{"num_hidden_layers": 11, "d_expert": 96, "normalize_top_k": true, "init_std_router": 0.0292, "vocab_size": 32000, "rope_theta": 10000.0, "attn_scale": 0.177, "parallel_block": false, "init_std_qkv": 0.0444, "weight_decay": 0.0, "decay_fraction": 1.0, "decay_shape": "linear", "batch_tokens": 131072, "max_steps": 4512}
Below are experts of layer 2 (counted from 0) of a mixture-of-experts language model. Rows are named router (the router's row for the expert), gate (a neuron's input weights, with its number), up (a neuron's input weights, with its number), down (a neuron's output weights, with its number) and show model dimensions 96-191. Each number is 500 + 50 x the weight over its row's rms, rounded and kept within 0 to 999. Numbers have three digits each.
After each expert's rows: a language model's description of what the expert responds to; "mostly gets" lists some tokens that are sent to it at least half of the time. This comes from a sample of Wikipedia text that the model never trained on.

# expert 44
router:527479454489492587559475514575477440451506428541509539472582516511499576519508454407527571512528409550628442550486475488456433524423548499517461462527499588599600489402504481575511481527439436525513609462560446463512511443507543465489538521505473493555442497584498592391494484424500446517
gate0:535485448414463513495590492525474443536543501578468542509562475546584524484465530509581545484486384517550529583496494447434419416440519522502510475503512603480488509479477442546429484563504558542592465458494438469515435449480480495508599483530461490476440516466432507399467524474457523445
up0:548519579439481441474443510499523569510560479503472450600453487554531483482490463498525459521543451460513440383587485513523457465511440493501435415505463513548517515486513461475487531409483537529426449599551487514436539494405508504612508556484425381516499447534528430443523490516485528613
down0:507530427420587462561561366439472552355575509499478559562513424506511533530478488419457494442542433413483475535483444524409465453529506490441478499468556560501419469509491447496409525454485550443547609488500420438564489441539402565563551552524542468459494508490439518433482478546466491437
What it handles: Adjectives and descriptive words in geography, demographics and buildings, such as local, public, large, flat, mid, open.
mostly gets: " local", " public", " large", " small", " built", " long"

# expert 45
router:520559459501489442537439464438477570523491431426553454574470478482504473453422484508502528518539425612558547595493521528458496571457532476565538418505535473570446542501531566503444483419562596507588502434424579480514529459471435475522513491487500531517505519507501437508428559476473411503
gate0:470515418544514515517532414483482475480564525537465480441520435556571497471440485491526430548475454528399497491529544492521514460535590431415524562542540495531509475469502469419470440472419605579489534470519421500518430546443399511546463467480563454480543569503480507511520520527544553446
up0:570486441462502493464467521573393541548502469487473490415532459473403512465470549376439464502552400511502537516498505422476465469487501534550589468570498508549489500473475458512545503492407533477534548437561626425427602522408508555458454506446566497552498542608516532517480537527485479529
down0:532498434434443442444535606480522492513554485488448541500530514536563532563455463525484451540436483427485456510511533415511429489472404567500433400562584430512582526541529496604500562519475465524476484389462537490421447560451466472503448513565491478599442444527541466496459571374428475436
What it handles: Mid-word syllables in Asian, African and Latin American names and places, such as -hye, -yi, -cu-, -shu, plus kin nouns like father, daughter.
mostly gets: " co", " father", " man", "hu", "chi", " village"

# expert 7
router:418470417433470417494393500540539480469565524547482459427505459441591525399483581520552505496506551458522394559497479508576528513427424486506414495392434589445433464499560530578450513574508524510492564480489481602557573446483484542561494559522520468447399540533517472377443451518492507514
gate0:505484504465454476524448464458489469465568443549444504458492476484479490581525491476526527559551501532453579446422616460535507556498442443524544479554527552446388560469439493474662434560500567466553454467562436537466419544491551547475537507488550486537436486430487463359463518478480544501
up0:512440526368521542422492580489553514467496562500497472504476467412556483594578453472506496622538504561480504500464437452421536442451560457490483456500474519510468519475508453469537470487431528493529544480536503517520499494361571532534485468531487463441458413420519526491554444509420565427
down0:403406475512622468495431569571527429520480517425459479506448548475516512479467541554514623488530422554522516498518550557530561474470495515476515548457474514549478529463422472464540421463511522453496462565593438436460493568481523519552507532592548497456392525491476455474514496540486599489
What it handles: Function words right after a subject pronoun or noun in narrative prose, mainly is, was, been, to, from, as, of.
mostly gets: " was", " as", " is", " from", " are", " been"

# expert 36
router:493545444495499471550518526481523459441446444380562515534579488531421560449508438515473430564487601486431542502507407430588550569600513507444443490518560451589509441519489443449525465482532580503441458472458486479550506453493509479524510384496520519506537592494494475417525597422571469482
gate0:529469478510472526500449477447495591479528498490559415555482509412353462438569504458501515546481518398405413504512499433541462517566392504544517503587455496444507502589494433491535565544476400504506506472466543490478470457585541483473480382573498462534531396475581513484524458481514482462
up0:449618525561436449473545601555438425465482531611493462524375494494486395556489487557511456445526437480517484555495539480453451535488461538403514464514431465428461470533488473571527530555520405469425463467433416513518484635497445570525559431464430435535524511480502448463570517541520616585
down0:527435467535498503474513516471473487512549638545514525413477475482550529468477491565482478486491525492466521549534452460555582474523519480598560552496551519580543640456508501569490504518529484546509395467470572513489420521415479461451428573461527554458553537508517544568583481548547476500
What it handles: Countries, cities and US states, often after United, New or South, plus endings of foreign place names like Islamabad, Lynchburg.
mostly gets: " States", " York", " USA", " California", " London", " China"

# expert 18
router:543505573581579565511431490478518531497476513483483495506466486442452465468474474550462461525606482445478500432509352437446410430429526560587544522502539463586484486495492458506540505498486503506471520552582489463496486476429474555424489552555444557529519446592553436485514522519435501476
gate0:462407521418496508484458580495540496420485437523551577495465505593459545523560500429499544470517488540554552427477465463488488445516560478462551388470522422505504504537499506441525556458573472536511548449517493505571615479537490468532476524616591455482524533495571486585506465402487443528
up0:432459561495494477447498619426490521568499422509507508497410464540534466510498472457509585567459573573485454646509511448507576536500528559586523432558492478404529508566506527468457499486476568576474509628492480527529477486570504491534492518463527471415534509501483526500510511410569471497
down0:535548425572457500625590542491501546459432504468508491544518519527515420438493556473443541504560524459417496528483528556426521553491486505497479491519564653480514524420497506522481492495482485454342566375502529609434514520564498514481509455510487476493554494455440473484516480501437588555
What it handles: Capital initials and first name letters (J., R, St) and byte pieces of Arabic or Thai script inside names.
mostly gets: " T", " R", " L", " S", " N", " C"

# expert 1
router:449504465502524413531554436458535543521528532463536532564465487530509487515482434512548436462543544564525433439509508475487527458480414538432600567616464577447525504567368490505447484561542541491479496514422530485450577558612529529470447558579578500484450438559453549571512497572516459423
gate0:496539527518510523524526469554487543470542516495525584466477562478387506473519504488540502483427499479472460538481563492431495597462421492553417589515533579500529485482426533542500521380557537543407523466495478472446466498656518536510412448535467423522575394425526473432505378471450452366
up0:580499508499512466496516463506488527494450429464451459481510459482474539545426524530438582456589492529401506517437492489531529554497566491450503434585515486505570471493608444460461503492456502496535491458513574495498525476404504509448558559475490560536424480518475457490495485543474514440
down0:555472460504504426555542498528442594456447529516487436519545545545553518490439493529538568534546473548547546434490549450504474517505556467476534432586457522500566518473548500436511478563548488530425555469614549540502523610437463475491561532532433594577427402413453525517480584558516473474
What it handles: Line breaks and heading markers like == and ===, especially the newline right after section titles such as ==Results== or ==Demographics==.
mostly gets: "\n", "==", "===", " ===", " ==", "===="

# expert 37
router:548539509463523544512588453425423545500485501555539519460546484559531526454491605588401573463516477495576487529505478547536447435543534429467506404459534541409491368547558557558512534511519519501518468574541514423546507512473450466463452521520468516467553465506573466475487473512492546523
gate0:551474559508578481471601548479492551444484485574453547458532566535465569521600371550499522489500430472645472514537565538480520444531510460529453551459444482467535531464476554547509533533427482519555449503416513518434529483591495491488436543445406403527527509513599433444507429545584496474
up0:529488488461472469476564493441511414445421484558497542470526468459471490497565614514495500491524419545487528426503524565619481489490559552480494520425563478530542514456440584567438450594402449446443386534446415491555465577609448471492581492527480475532567419544458504483396496500552483515
down0:477492516484464552549571505502467616420471570491507509458546552507483556496573461477459541484477506538468476512555524557532403374526488538490525505525494608461498504538573572465533512484456438522532557574456509402536547468465418462459548472492409405482469468498525459525489373454581578561
What it handles: Capitalized word starts and pronouns in song, album and work titles, such as I in When I Need You, What, Bar in Bargeman.
mostly gets: " W", " O", " U", " I", " E", " H"

# expert 25
router:571536522505504487519446446506491603544478565435543553582415511565467552567421536530578537512564546479507385586534448489498494430435492501554470512466498521493606461487544531509495479570549503499486458535494350440506427509483482481513485471446480520455567462438474553392448394564445526496
gate0:558361500389524490538553524531460473498503515478433453501493417493517473647480561585453569524490548531505433505475525503486402509498519476476512488476537536480508438430598488533591414524501527428451481466497434517491495462559488502539491501486471502477533492429482544534582431493383491423
up0:486532490568427564562456419469526573453454476461500487475487431435458488508528491572547484550514534484486568546547493565553474546418402458532559566440497486526540561512608477476468523448406471468460516492492493484545508529542476499577439482493448469482566457516462514590509513426597469504
down0:414498512477600598506514528481429518456486482488458516496435554449462487558620512544512504437486460548500405496506453571500479478473600415473534505435480524447482464547460446439525447454524502477532432503518414444565469475427472541457561381508499453543490513409461481583487519495463414503
What it handles: Month names in dates like 14 October 1947, plus colons and table pipes in infoboxes, timelines and tables.
mostly gets: " September", " March", " August", " January", " July", " December"

# expert 4
router:552381455500472456509574426417530410571558557470578540493445530540556440493503464482587462466476595431515448452564434510476463475391503507499564538599534503505437508502441481564431508499476472488423454469461537493530480501525587460479436444425543437528452384512465542539533581572502531429
gate0:474423514452515548493501557484602492535413453539553444454530510555578517491514499415481550417482416505506536436548590577462432478474483616419451532469475501527513559479584496523579504513498519441441487610475493456452541448539552508632522511524484417569571527492497503498523491555437476508
up0:485429456433522439446497510438379475492517517522484539539570488431515515617413449431474544487450565462561574581530495495481541480521443442534521551428505554443591547558473557466469532541557512443533551457481503449473475484486570541556544434517443572534533475500424519524564427467506495523
down0:446458438476548426504529421425497491589489526524573501523558538508620542598535520465413525527490507532539501492513483483526542521494480454492560609417534488461594599516362544485527487483435533437443498520481476465478518452499552530538577439537446502528510591508512501466439407531474587538
What it handles: Periods ending sentences, also after etc. and inside decimals, plus line breaks ending table rows and clause links like but, however, while.
mostly gets: ".", ").", "\".", ".\"", " but", " However"

# expert 3
router:491502538472479530541545518550497532589464446608449463447558379507461515446515421543530553503528469454520543478448474528415418478358558551537517521561522563489549515517491418561455511504497488523500509414499389455418505501541475507522541485502486550473541473521514483373451453484489517528
gate4:447586508571533602561559537512426507494494556597563576539491485619564454414507485540303556513476466512508557485522515586500542609419557522516610538559543524472518454509554529458481468457525534555568503510587403456536554465491471521531486536559569513519451562455535445457560487539474413497
up4:493379530498472509478443453507505422478417483550510375485467517583534459507504494496549508533496467426458410472431540432512463440448529496423409443600409560496381464380529439557490509480507518442458551474486512407484448546506429550513488451608509422432434492508515562561538548485493464508
down4:542442487496532476478487467477512447461543481471516437458514488475490467495521582507604459496484550432491482528416508515528487490631493484455487410546433499544462578353438456560474542516493458503511498480524507508478478523495476482624505547511454443377446649554462639535596603525532569496
What it handles: First word pieces of foreign or unfamiliar proper names and taxa, often after commas or dashes in lists, such as San, Al, Ka, Bry.
mostly gets: " Al", " La", " San", " El", " Go", " Mar"

# expert 27
router:450536486388452504435450519469534451566525561508471457492542489491552505503517640567549447493498586489432452459442423548451625510516467483494485464495513558402465560527381494527511458532508505547538474445485520592523636408498477561577457491535444496507475485528474442519452477554441536486
gate0:525588397405495365494536531433466525447561530471473490555538540578431469469542433520514481539526526572420482536575597548512595583450524519497554462528468524547505567441544521515481555431510479526474480557480516461515516502532491489469514442441439458496509499531423459504434559542567571434
up0:495506446526482460473469477463461525500562477531475478491411471419554468469571467453491408583507544516520535499563481592530556544511472531468377492522482540532425450568521529471501443510501504516563466575451535496452422401370461531487562448550448532617501467495469471463479516445515430513
down0:568646517422547469561564553499517476500650495465497509514541509463449550510572464450529530521492433505408517481487449478621538456435539546462542533527461504467523483330471478467477511475479444508497536545444459498505577464443516505565497374486430571486570463483476484480502452459530607447
What it handles: In, at, on, during, since after a verb, especially won in or elected in before years or places.
mostly gets: " in", "In", " during", " at", " won", " up"

# expert 23
router:505453583622522497474510454607544541514495498475467465478516529560575469468505590520551527480440521460435467504534414551441517500554491510558518473466525528534451574551550570472450464483525544499522505560534563452558522555584503571534546372523540581490561496393462588513554580407431502444
gate4:544511445489541501522417424539541497525546483450491487518424491496518539471586484533504448444485600545556474524468546481581453469477425442527480539522487497554432491400556516628432492498504508443509450544533463497559522572546486583469493493611409558494612472561624587474444443474426605642
up4:479506501425515470427485549553494508453464423485479405565411532533464472449503450495481415490436520440568479480527485458535378493552464470404642480505559464466477490476497473592507408514500550458514608423478512521411550520533564550486568530505518438441526497508481428629509486510471514515
down4:409503570431491538540509526508473495542486492551419484578502569545605443571427521499548550505488449527525538547475515450474539486584484508505484501490426438531561487457505630522535455544545459570585462451494443492496563479395465458530462428529493399475496542474544440462491482620508502452
What it handles: Digits and small numbers starting a figure, mostly in table cells, election results and statistics, such as 9 in 95.1, 16, 0.
mostly gets: " 2", " 1", " 4", " 3", " 6", " 0"

# expert 5
router:505529500462453565535390521502472522535483372517412478473476446485453462496476515497489577458527487511482512558467557540469456532536520484439444522502565526623663415488579474594505524457401543527516395492532496485358493544529602475541478444495519508507470529524505438571453470528655536546
gate0:466520551469551615597458450464449609569460482499473498522456478467511471556480539539484605505496451538460510479436445518536440509492437589479499522451568478576641545445564453431498516537636467534506418406448544511504476493501397435640536533521588508497531494515438516444446495432527403466
up0:469435497606536520536596506514503423488534502496534462517352497546540608500479473492523502463485543404472538383456504553522535457528615495518489411484481584472508470605529514630541444474508486438424517416500478595507618550451521360496455465561531483588488378506435506573535450533461522454
down0:439534561669499454412548466579440406455477534429501528491475412543468588524424478499559453443503412407601454500460495573525522510537569422515418465539492566562477522619421554539478465425531534525535509486459503440473605500460417403514511505536612489529474502544500460481506469526525491539
What it handles: Determiners and adjectives opening a noun phrase after of, the or with, such as the, New, National, secular, industrial, Latin.
mostly gets: " The", " New", " its", " National", " American", " new"

# expert 15
router:508551517519516483540491616554487528507529444493557546555461402532527529475553492561529470494431619481496464495557413540490587431578506487434559606538499462585527481546585540527500575503520559527413447492620445480490455526443511487530422437613593427515586420511495552489564471525490546476
gate4:479501484446454462465525551455530489558537610632571555430464492556508455505483543472491491493541523430533428544476514510539544589444455490554433467545551575392454509572497574583560640487465534526436487520482455458586427462462455552464489560511584541484555479512479522488468598490471486638
up4:465589461495525491571354621522542563451500516466456580510564428526531478413494587548470542448502517466464464439481489641557534533528506490411576541469465492529433476596499525413464519454425524525566492455475513394396423541464556442478495580466513541370436539508565534500498442457440392467
down4:585471576511473505653414497449544508505554504520528567502507503537403549436592493490464495565434517466569563560423507512472498503496501583480499547448518479472577481518503445560513411485584525574583475411481436535499473542541472422513592405524460534520483475465438428518480522519470521491
What it handles: Country, region and city names, abbreviations and decade numbers after in or the, such as USA, London, UK, early 1980s.
mostly gets: " USA", " California", " London", " century", " India", " ITA"

# expert 32
router:472420467471546531436482528480605469476503588511565491503459536488436447520486514478444508546618437512534574500513577524585478445502455515537511464510499504551448593542521308416555553531432545428442498522531569511562512503429477493463480495469466541507550470483524539548550496406427562519
gate0:529464562530543522537506575583510519536393453586601532515510512482502606533557447453491523535605494600477570405502543471474492491501507551430435604511447516374445432501569519407520506521457427498442531546479465510545525477605477477461486559511557480498471493481494511557544523579544521467
up0:558519499522510509543503454512518536417518453445536497498489355475481453539529546535529479472494477491489406491466516496428413479500428525582484545530457473474397514611557498593477557545416525502558443521649477402427483427444509491552456535512466387566439457546439424504471579526433510529
down0:464533483373539472437499526494472441555554423440484506570591509499476489504473515480465487546561522454529584564507516476446589384525413438462508624485563465429473492508426535473495451544526530405479503475568426489490499437522483495528462576439617518576540545508540495471478465435541458398
What it handles: Single letters or short pieces inside proper names, abbreviations and foreign words, such as S.p.A., Eisbären, Khemka, Troll.
mostly gets: "S", " P", "k", " M", " B", " S"

# expert 8
router:534473418448525504554592516466473451470463492502485425492473568528438446526468544468542438636518484495514474386468526443633567517491427523502624553466497488468456450520540397471470518482468493554428505554561369530548439449579489521615508448461521514543513503503462477512609373606553521543
gate0:506491546595529575471563442529494513547487514472467523391597558473503496488608434415398511578484495442498392455501402481504465568611451381466506506461464489527534569590560526549534492474532452490523503616482520398584518505566433505420479510459580475462564489457547492437555556476598574543
up0:563539419423486459531520502548474493564511483428445536539496457491514493401532486555544480534480478563448473514471574515431540503512480516446440424501460459576530532519493513517492546432464546567460571469436496502529533503559501436416563533464516543567443487424447447466468538564511477399
down0:541494493529524536599508531535377518500539471530520455580559491556565498476427459471487465494448486547526529514414601527505546544452465595543531453583540482539582500437464544423529560442493445465503566531496506425530440514481529534564521448514432461550478544442548503445525468553546520492
What it handles: Mainly the preposition with, plus by, against, under, using, without and quotation marks after a verb or noun, with scattered word-piece endings.
mostly gets: " with", " against", " under", "ru", " using", " without"

# expert 6
router:549501510489575544502541466465518503496422524498400611495547469534376503541526536476534566542517462531477539644444491485490562463486530467476485531550424608516493462471452456548519478506421402499512534511426475500525506480429432485467511497464520549470483520506487366561406574495553487505
gate0:524491497598521404529499452477497518500515443533519438497497463489512475508451559545546535521526476570478584520492577459401494510502403568591533602541544470483549522470536490552497518509458521562482558443452392537488583452493458484525548508414545422499508435499497542571458540548518463505
up0:467465429516460473373427528484450493483509461472506424563478535493588551538563479406457481495434520505462526522570478560535454561460465487422560571527483496553533486514470553405555483523562476459517457612480493461528471422468448444480492484508349552540538586486505519452505515550487481388
down0:500458452363513423438452579551543490471500470500528483471495610501510479416532478532456535551527583502522557572502522557454492496434467382448449499555520478442531473438567595505483528507576604483463465532412448487445513546493414498466493479503454550517428476604511496407507495426510358436
What it handles: Capitalized words in sports, chart and geography contexts, often in tables, e.g. North, South, League, Cup, War, All-Big Ten.
mostly gets: " North", " South", " War", " League", " Cup", " football"

# expert 35
router:538488462607542541527471496416531492426494471457496427410425470495631488521546563597448526537498481479462500508434583504461502513485516535551555469470551378490537480485464421485584539508483468453520589484467618486391421465515573522391470516435499482542520430470462467413526532618505537499
gate4:548463569513539441459457573498476535571559479565560441448489423482546538467503570451520513447529532555512516506440441539489448406570524451495550571444571529621499479417522520530537525466486387424481496501540492466419473473589593456501444429471563525557564512567513463447501492657516508495
up4:495445509503438503509452400498554528542548418487569516463531511402478531473515486440548480447491551395433453503541499505513502523567482437502524435503440555522514458618531570436466494520561517509522496465492534466500545483475484525565472537563529446498463459506523535399476455435494543444
down4:491523530450568539517430388533509438571552442538483555543495547583429599467523549428622453525512487567568481456583564562484459526422476511603463453507462458458486538484499515432475441471503448607472501462563532478494479512592564504443520468533594472494583566423464493423513574496468499549
What it handles: Inflectional and derivational endings like -ed, -ment, -nd, -ation, and title nouns like Award, League, Committee, Order.
mostly gets: "ed", "rd", "ment", " Award", "nd", "ance"

# expert 2
router:440537520514463498399538444470572558562502544477547455551554452502476499475587514528455451428513414540487555538517539495474483497599425560448531536415516462487581542453473530463559496495518445501503513499400487502558581534563530515474485494566472504436434547532483567559453510564439405405
gate0:591551590457400561544524456548573535544545540601453512618526460460472495455511528521473451392463511568528508424467537509466475501490505562545454623449541499434515598450560502511460537481499539446512449545494423518543537554474438526511457540492530527472500545552559482543435568532413508497
up0:518498521543584494533564503537614505537488489500442579472574471486577571528501546479488495488458474484492542540460429510549565465506562544514538505588549425593433468512496543553555593472510588456375494552548477536627497566494534490526516439451529537479602585501486443612444479533529599473
down0:468419446452583472433541479518555534438445586447578512499557432465638393479490468467404465511523423430452475512572472575462487498486484490402530529602524529542531420578477467471486559403498466524521432488381477491510455418532568581536533470579487565594504451456476513510586586450647502479
What it handles: Line-break tokens and wiki heading markers (==, ===, ====) plus table divider rows, e.g. ==See also==, list and infobox line ends.
mostly gets: "\n", "==", "===", " ==", "---|---|---|---|", " ==="

# expert 42
router:424476563544522430455473554425522494453538534481574538568526408493385439502470553501498567522483605478404510455512514439509446402535423548498491530497524421462435597505489586516467392450473546580540479444520406522535565448552536546560464558515564527528494498498504403606432499439411456486
gate0:441462519472463517351441401577539486489477493531514577518470422534501525457601525469461562545552457519569504442593468483561449490514561450545482514456486590541479514502459564443439421447475464462502508496449463447504538347500566545515488481491574519524516480581498500499476484507449487572
up0:528473383387518554468465565529540502488581456488426494578497469605443516441502487461488487512463573503517549344455572493477437538505535558486478494503467480542497536553534411471465541542461473450441557496467489509550520524459540508366479556520503535529595510529461565533545466467537480513
down0:503488486441570551453496439472430499552531470468519538515506516530514498545572569600527438467550492537394427459521484468437468503527404535555543512466499450510471512479565566455568452511465515483588512453420505430509447469495558523475474444580455512547599474593465535539419492463543615452
What it handles: Space or number tokens opening table cells or lines, three-letter country codes (ITA, NGA), MPC, and lineup lines after match scores.
mostly gets: " ", " ITA", " 5", " 31", " 3", " MPC"

# expert 22
router:482510547557501531383359421538471560517425484483401511507443574417516521604511544520555486540530555446482481591409498571445413440505396519451444485551523531542478562520445530433457551491598537478482505473501531427559435540525426445459486569494501445552426421495453471444539519545549525481
gate4:454508450477468535538524571534532489550481500518571450655512441551534489462422493461537455591466433554547505465613552451455482557498465494516472527534457558580481527535429562401507524602522486540436570412483538518473525482433521509556480552505465388491471448455606568611493446435437426550
up4:461538499522584568462441525484497460600492510456482469489440450638459484506551489534468552405438508531565453494491468369552560496493520492459466542463457414529454381505395585548512498482491526554455452516398504440413525512430468442436519503440540468540560491564481483463492558440510597489
down4:519489480579576534473556479466481548507518506498472452450456480568558449523421575502516512447356568513532458531466515520519644552453523408426475471502544477537519463475493554575475491498489439489419536410437538411461487501518390536466556474491518558570501598493547554427539554454487512538
What it handles: Opening parentheses and colons, mostly before numbers in tables, infobox coordinates and times, e.g. (68.0), Coordinates:, 3:36:21, country codes (FIN).
mostly gets: " (", ":", " \"", "(", " m", "·"

# expert 46
router:574542556540507512497443521433567451461549434547393498419486425414508516490474433466468428414521418432496351499499489486479562585589439416452504409513495499553592504452520501504479534560354586516527554471506496444526545531550395423442582490493517490478475415469533521598554479434470491541
gate0:485511488482585546562508439472445518445416427602547551437472516418513519457409462429511539538417477490498564475568463481453481581543480461448513487521496495569536530483470526475571536444537523501400531499449579498398557422474504356460543467518458483513467475431467516530449471593486464552
up0:499564486501454455486599544467490467501622418496526488450418554549566446514480482432499526492486563487518425533487595502511566499468541519455498522451485485458533468527516559436550441490449598512468535465361586635516520551493493554501564589524516381455486556423449467586490545445553572563
down0:486519499478539482570473462509437582405504469490529599517448595535459594550540515489509536548494493533611506520649485510521548667452518538553519485625512501541514571559417549497491604443526408515440504503553494478494461494484386458504488477490533545548523504487521532457560555501452498405
What it handles: Function words in running prose such as a, an, he, his, that, which, it, often starting a clause or noun phrase.
mostly gets: " a", " an", " which", " his", " their", " first"

# expert 41
router:491559517521526551477491555545528525537517570419479533470614430498477477461475517415594615521569508522412507558445424537484495545592555512475455523528546481576576434462522413524543459502534437551537511483487532477449530492512414501560493479453476502439463496454475373561449571477618469460
gate0:503503499504526517508591482422556473464500506553543493492477586428488420519473517495473478597467566506536498550456531521504490474530484563484484564581506512494512471550522482527415580426443453548493609417475563524397565599460435548510654345442580527404501452540528508505497527508486407476
up0:427604434593566514450549474478511508462478443526454528552465569511535489449541484511527562408494555524498539533508570509509517435555550523571556498471517439600516458447508497570557504568503548508511577514569572458522458544507526564477425481550436493585510461531484523524414427502524494547
down0:587494555458488450498521525503516527581518525504547491498654506381502570553555522497520490486451447435399451504561485442521460469491495559594490493432500451559506431519525452564525506494444444583503506454439471582478469445513506485609539512458519437519369476595500448512555486495512434511
What it handles: The, this, first, second and national in sports and competition text, as in at the European Championships, the 2026 NFL draft, the season.
mostly gets: " the", "The", " this", " The", " This", " national"

# expert 24
router:489475512501529532516511454483500501477560549495495536487540481411560421511457575536562498487443619501549434605501414485418447472486468547560500524521403559426465564458488473533511530451471483505559486470481459581541413461502443477513538623505577529468481493477512556533436560513454494521
gate0:524512533440531489515465467475446497371446438594457528515507423532517479556411452552541510483434519527522512460563530497542496528497396496624502472476562423541552521468530476465550456482447426470552512476516529503510504477475469480405525608532516597546531491470480441542509502563412420620
up0:503555567427550493481495421453498464536533593532492464389495440506427518534589519490456564539571529471534505484512486469489448598521503401516495421543489565426496504467538491496540408486499515473463421555403493459469454488431463513511469626516419556502605571513514423461475512511433468461
down0:524436518479487471438470410410480448596481551445503484438522476523504497515480494410554546550530527480499530500466452530458470478410503462473431443433542545500472513445533559565551502544530554491508564568535534581520447532440505577535552495583492470403517561458397473436481497510476522429
What it handles: Subordinators and prepositions that open a clause or phrase after a comma or verb, such as if, after, to, when, that, not.
mostly gets: " not", " that", " where", " for", " after", " all"

# expert 40
router:483476454379440494392531552526474495486579418522553467464488550467592460532511440501527605501494496571469515452547538484477633496542464492453509444491384459412460424470513500488520498490472416485372512500476515552480458466612604548458506547439429535549460463521466579462481500554527556540
gate4:478480418515460540477538452436541500478457462446509558434481427607475501505597530509468436434523482552523483545550559524515544496545531516509470514594553491530502549580460497518428483541450560564607538469473461395472551601474528505538483536462605458489483542555528588515539486626481499476
up4:453568445570528499470550465442492548538528450457560397520547513562527482442491578384496499464567504507516448465458511472502468493478560474444529507474498593474523525460436537419590577498496450467541599528577576566477512571427467390474484516518463546492516492428439463524376532503409608621
down4:525427578541486481482459512542429438578581615620449542555422529420475446458459540597533560516472468502527511478415573617530476563531473407483440580516458449546450593513489469479526502406526441569590467595462493555558481553529490478465527508569452388525494472480430520528474547553469498542
What it handles: Apostrophes in contractions and possessives, such as doesn't and People's, plus word endings like -s, -ed, -ing, -ers.
mostly gets: "'", "s", "es", "ing", "ers", "ation"

# expert 13
router:510500527596519544469420523487521513596487444467500494426612450492522509484456523465440627391511433490469567496523566508518504458526602563480388433453520414406564493485550533484591467498474538517505490481468505413503494528452449492567492474538411483543449563409458502565470476492515502481
gate0:544553470500567484520455429556507461498501525428393461514542455570491507477616503525436493512533513473483498468571508538492571511547511445411493561504483479547469436476401427427479453466520445512455494484490524468568473427406520515489510568542438475497533562455507459510639454553591512521
up0:454494531523553461509497518551438488486507554505562552515566493499536512605605503496488481419430507490546521439429428542441574511527477556471556551472607512546528524516496476467560493517434509532415535562519462516573557524505451414562532447462386497489429467540494539455394536557517638458
down0:570463527489496532471486472551609620550592508531500516460541429475543485538504501505399499509541582498523474488538525523522536418476472536480495479531529466531483459441447515630592591443491523530371573470467552500502415572430526470467475507539444548509489476478560461566474477518539490522
What it handles: The, this, and, or inside song, episode and book titles or after prepositions, as in Journey to the Center, Where the Hog Is.
mostly gets: " the", "The", " The", " this", " these", " This"

# expert 26
router:411497537473565368507462516548571399493532524477432513544540556583549537544536471546566536464569442465578494471559517541601394495442486508515469504529587525486505525514533512468485507447494625551496571524550588540540521481583539556514528619510534570562545425507523484534566478507501549512
gate0:499503528438556590491522502378639502435543599498422523473536464561426479556514562458502474397515537428439486503567509532425508503533505593488501472505533536525464583517459603485449519517454497538453531490542447525434488530527457490499469533507541592509518508547444513480524525535555520468
up0:506487510401553508441553451544485521536519508455531515448479511542438465453415542433480512447546563531519460518434470480492486477526472469595535477522527539511466547463518556537367519439479450431398579469491390426469475476477591532464485554447492528497446499501400586553450446382507468445
down0:515492445565541461427484439509522541514442444445464506490527447469474355397500526542609433409545444555528506529527477475446547422480510511532432552498528487559519516449544525462580534514498548509374518451513475501499355427419536535574508503492502538513450514559429503418530480509572504523
What it handles: Hyphens starting infobox or list lines such as - Born:, - Formed:, plus word-joining hyphens (fifty-four, un-fun) and divider dashes.
mostly gets: "-", "|", " un", "–", " Sir", " Mount"

# expert 21
router:490409474518450466575423468452568547451476447506488461459572539499636456568490501501462554521509397484452521514582406475624433377455489569544409499444448484494510579466377545510486535517482503416590513429524475502476537565493454588549470546589442473504478440487456534462489495477525467380
gate0:440507571455535489515563472490433530474526467488483465461435544540548446530451504447559469574483538589451497403554407500534538546431555465438577437491514427488418433538490540475521474475518532550476507528451607519474452516515585513575447512494513523516488521461466458466538472541514544381
up0:479461438482528529394422364575566399489465584531490494433494380518532507571551513430444508453537539628418479527513473481473574567500456516562523429392415531500541492425555453490540492473531554479551533458413508434512526532483427506543578475468453493563468584490528394546519560523532424502
down0:460452588499438549547424458551489504510506458517429460521415482502545512466444502457419472492520581482392472505453411568443461492512556547444526452413555544549542530542530472569489457469584532455403530562405586438444536485516522505513500475601527483522496477471451437479453538584492591538
What it handles: Conjunctions and connectors joining words or phrases, such as and, or, nor, to in from 1987 to 2004, as, including.
mostly gets: " and", " or", " be", " been", " including", " &"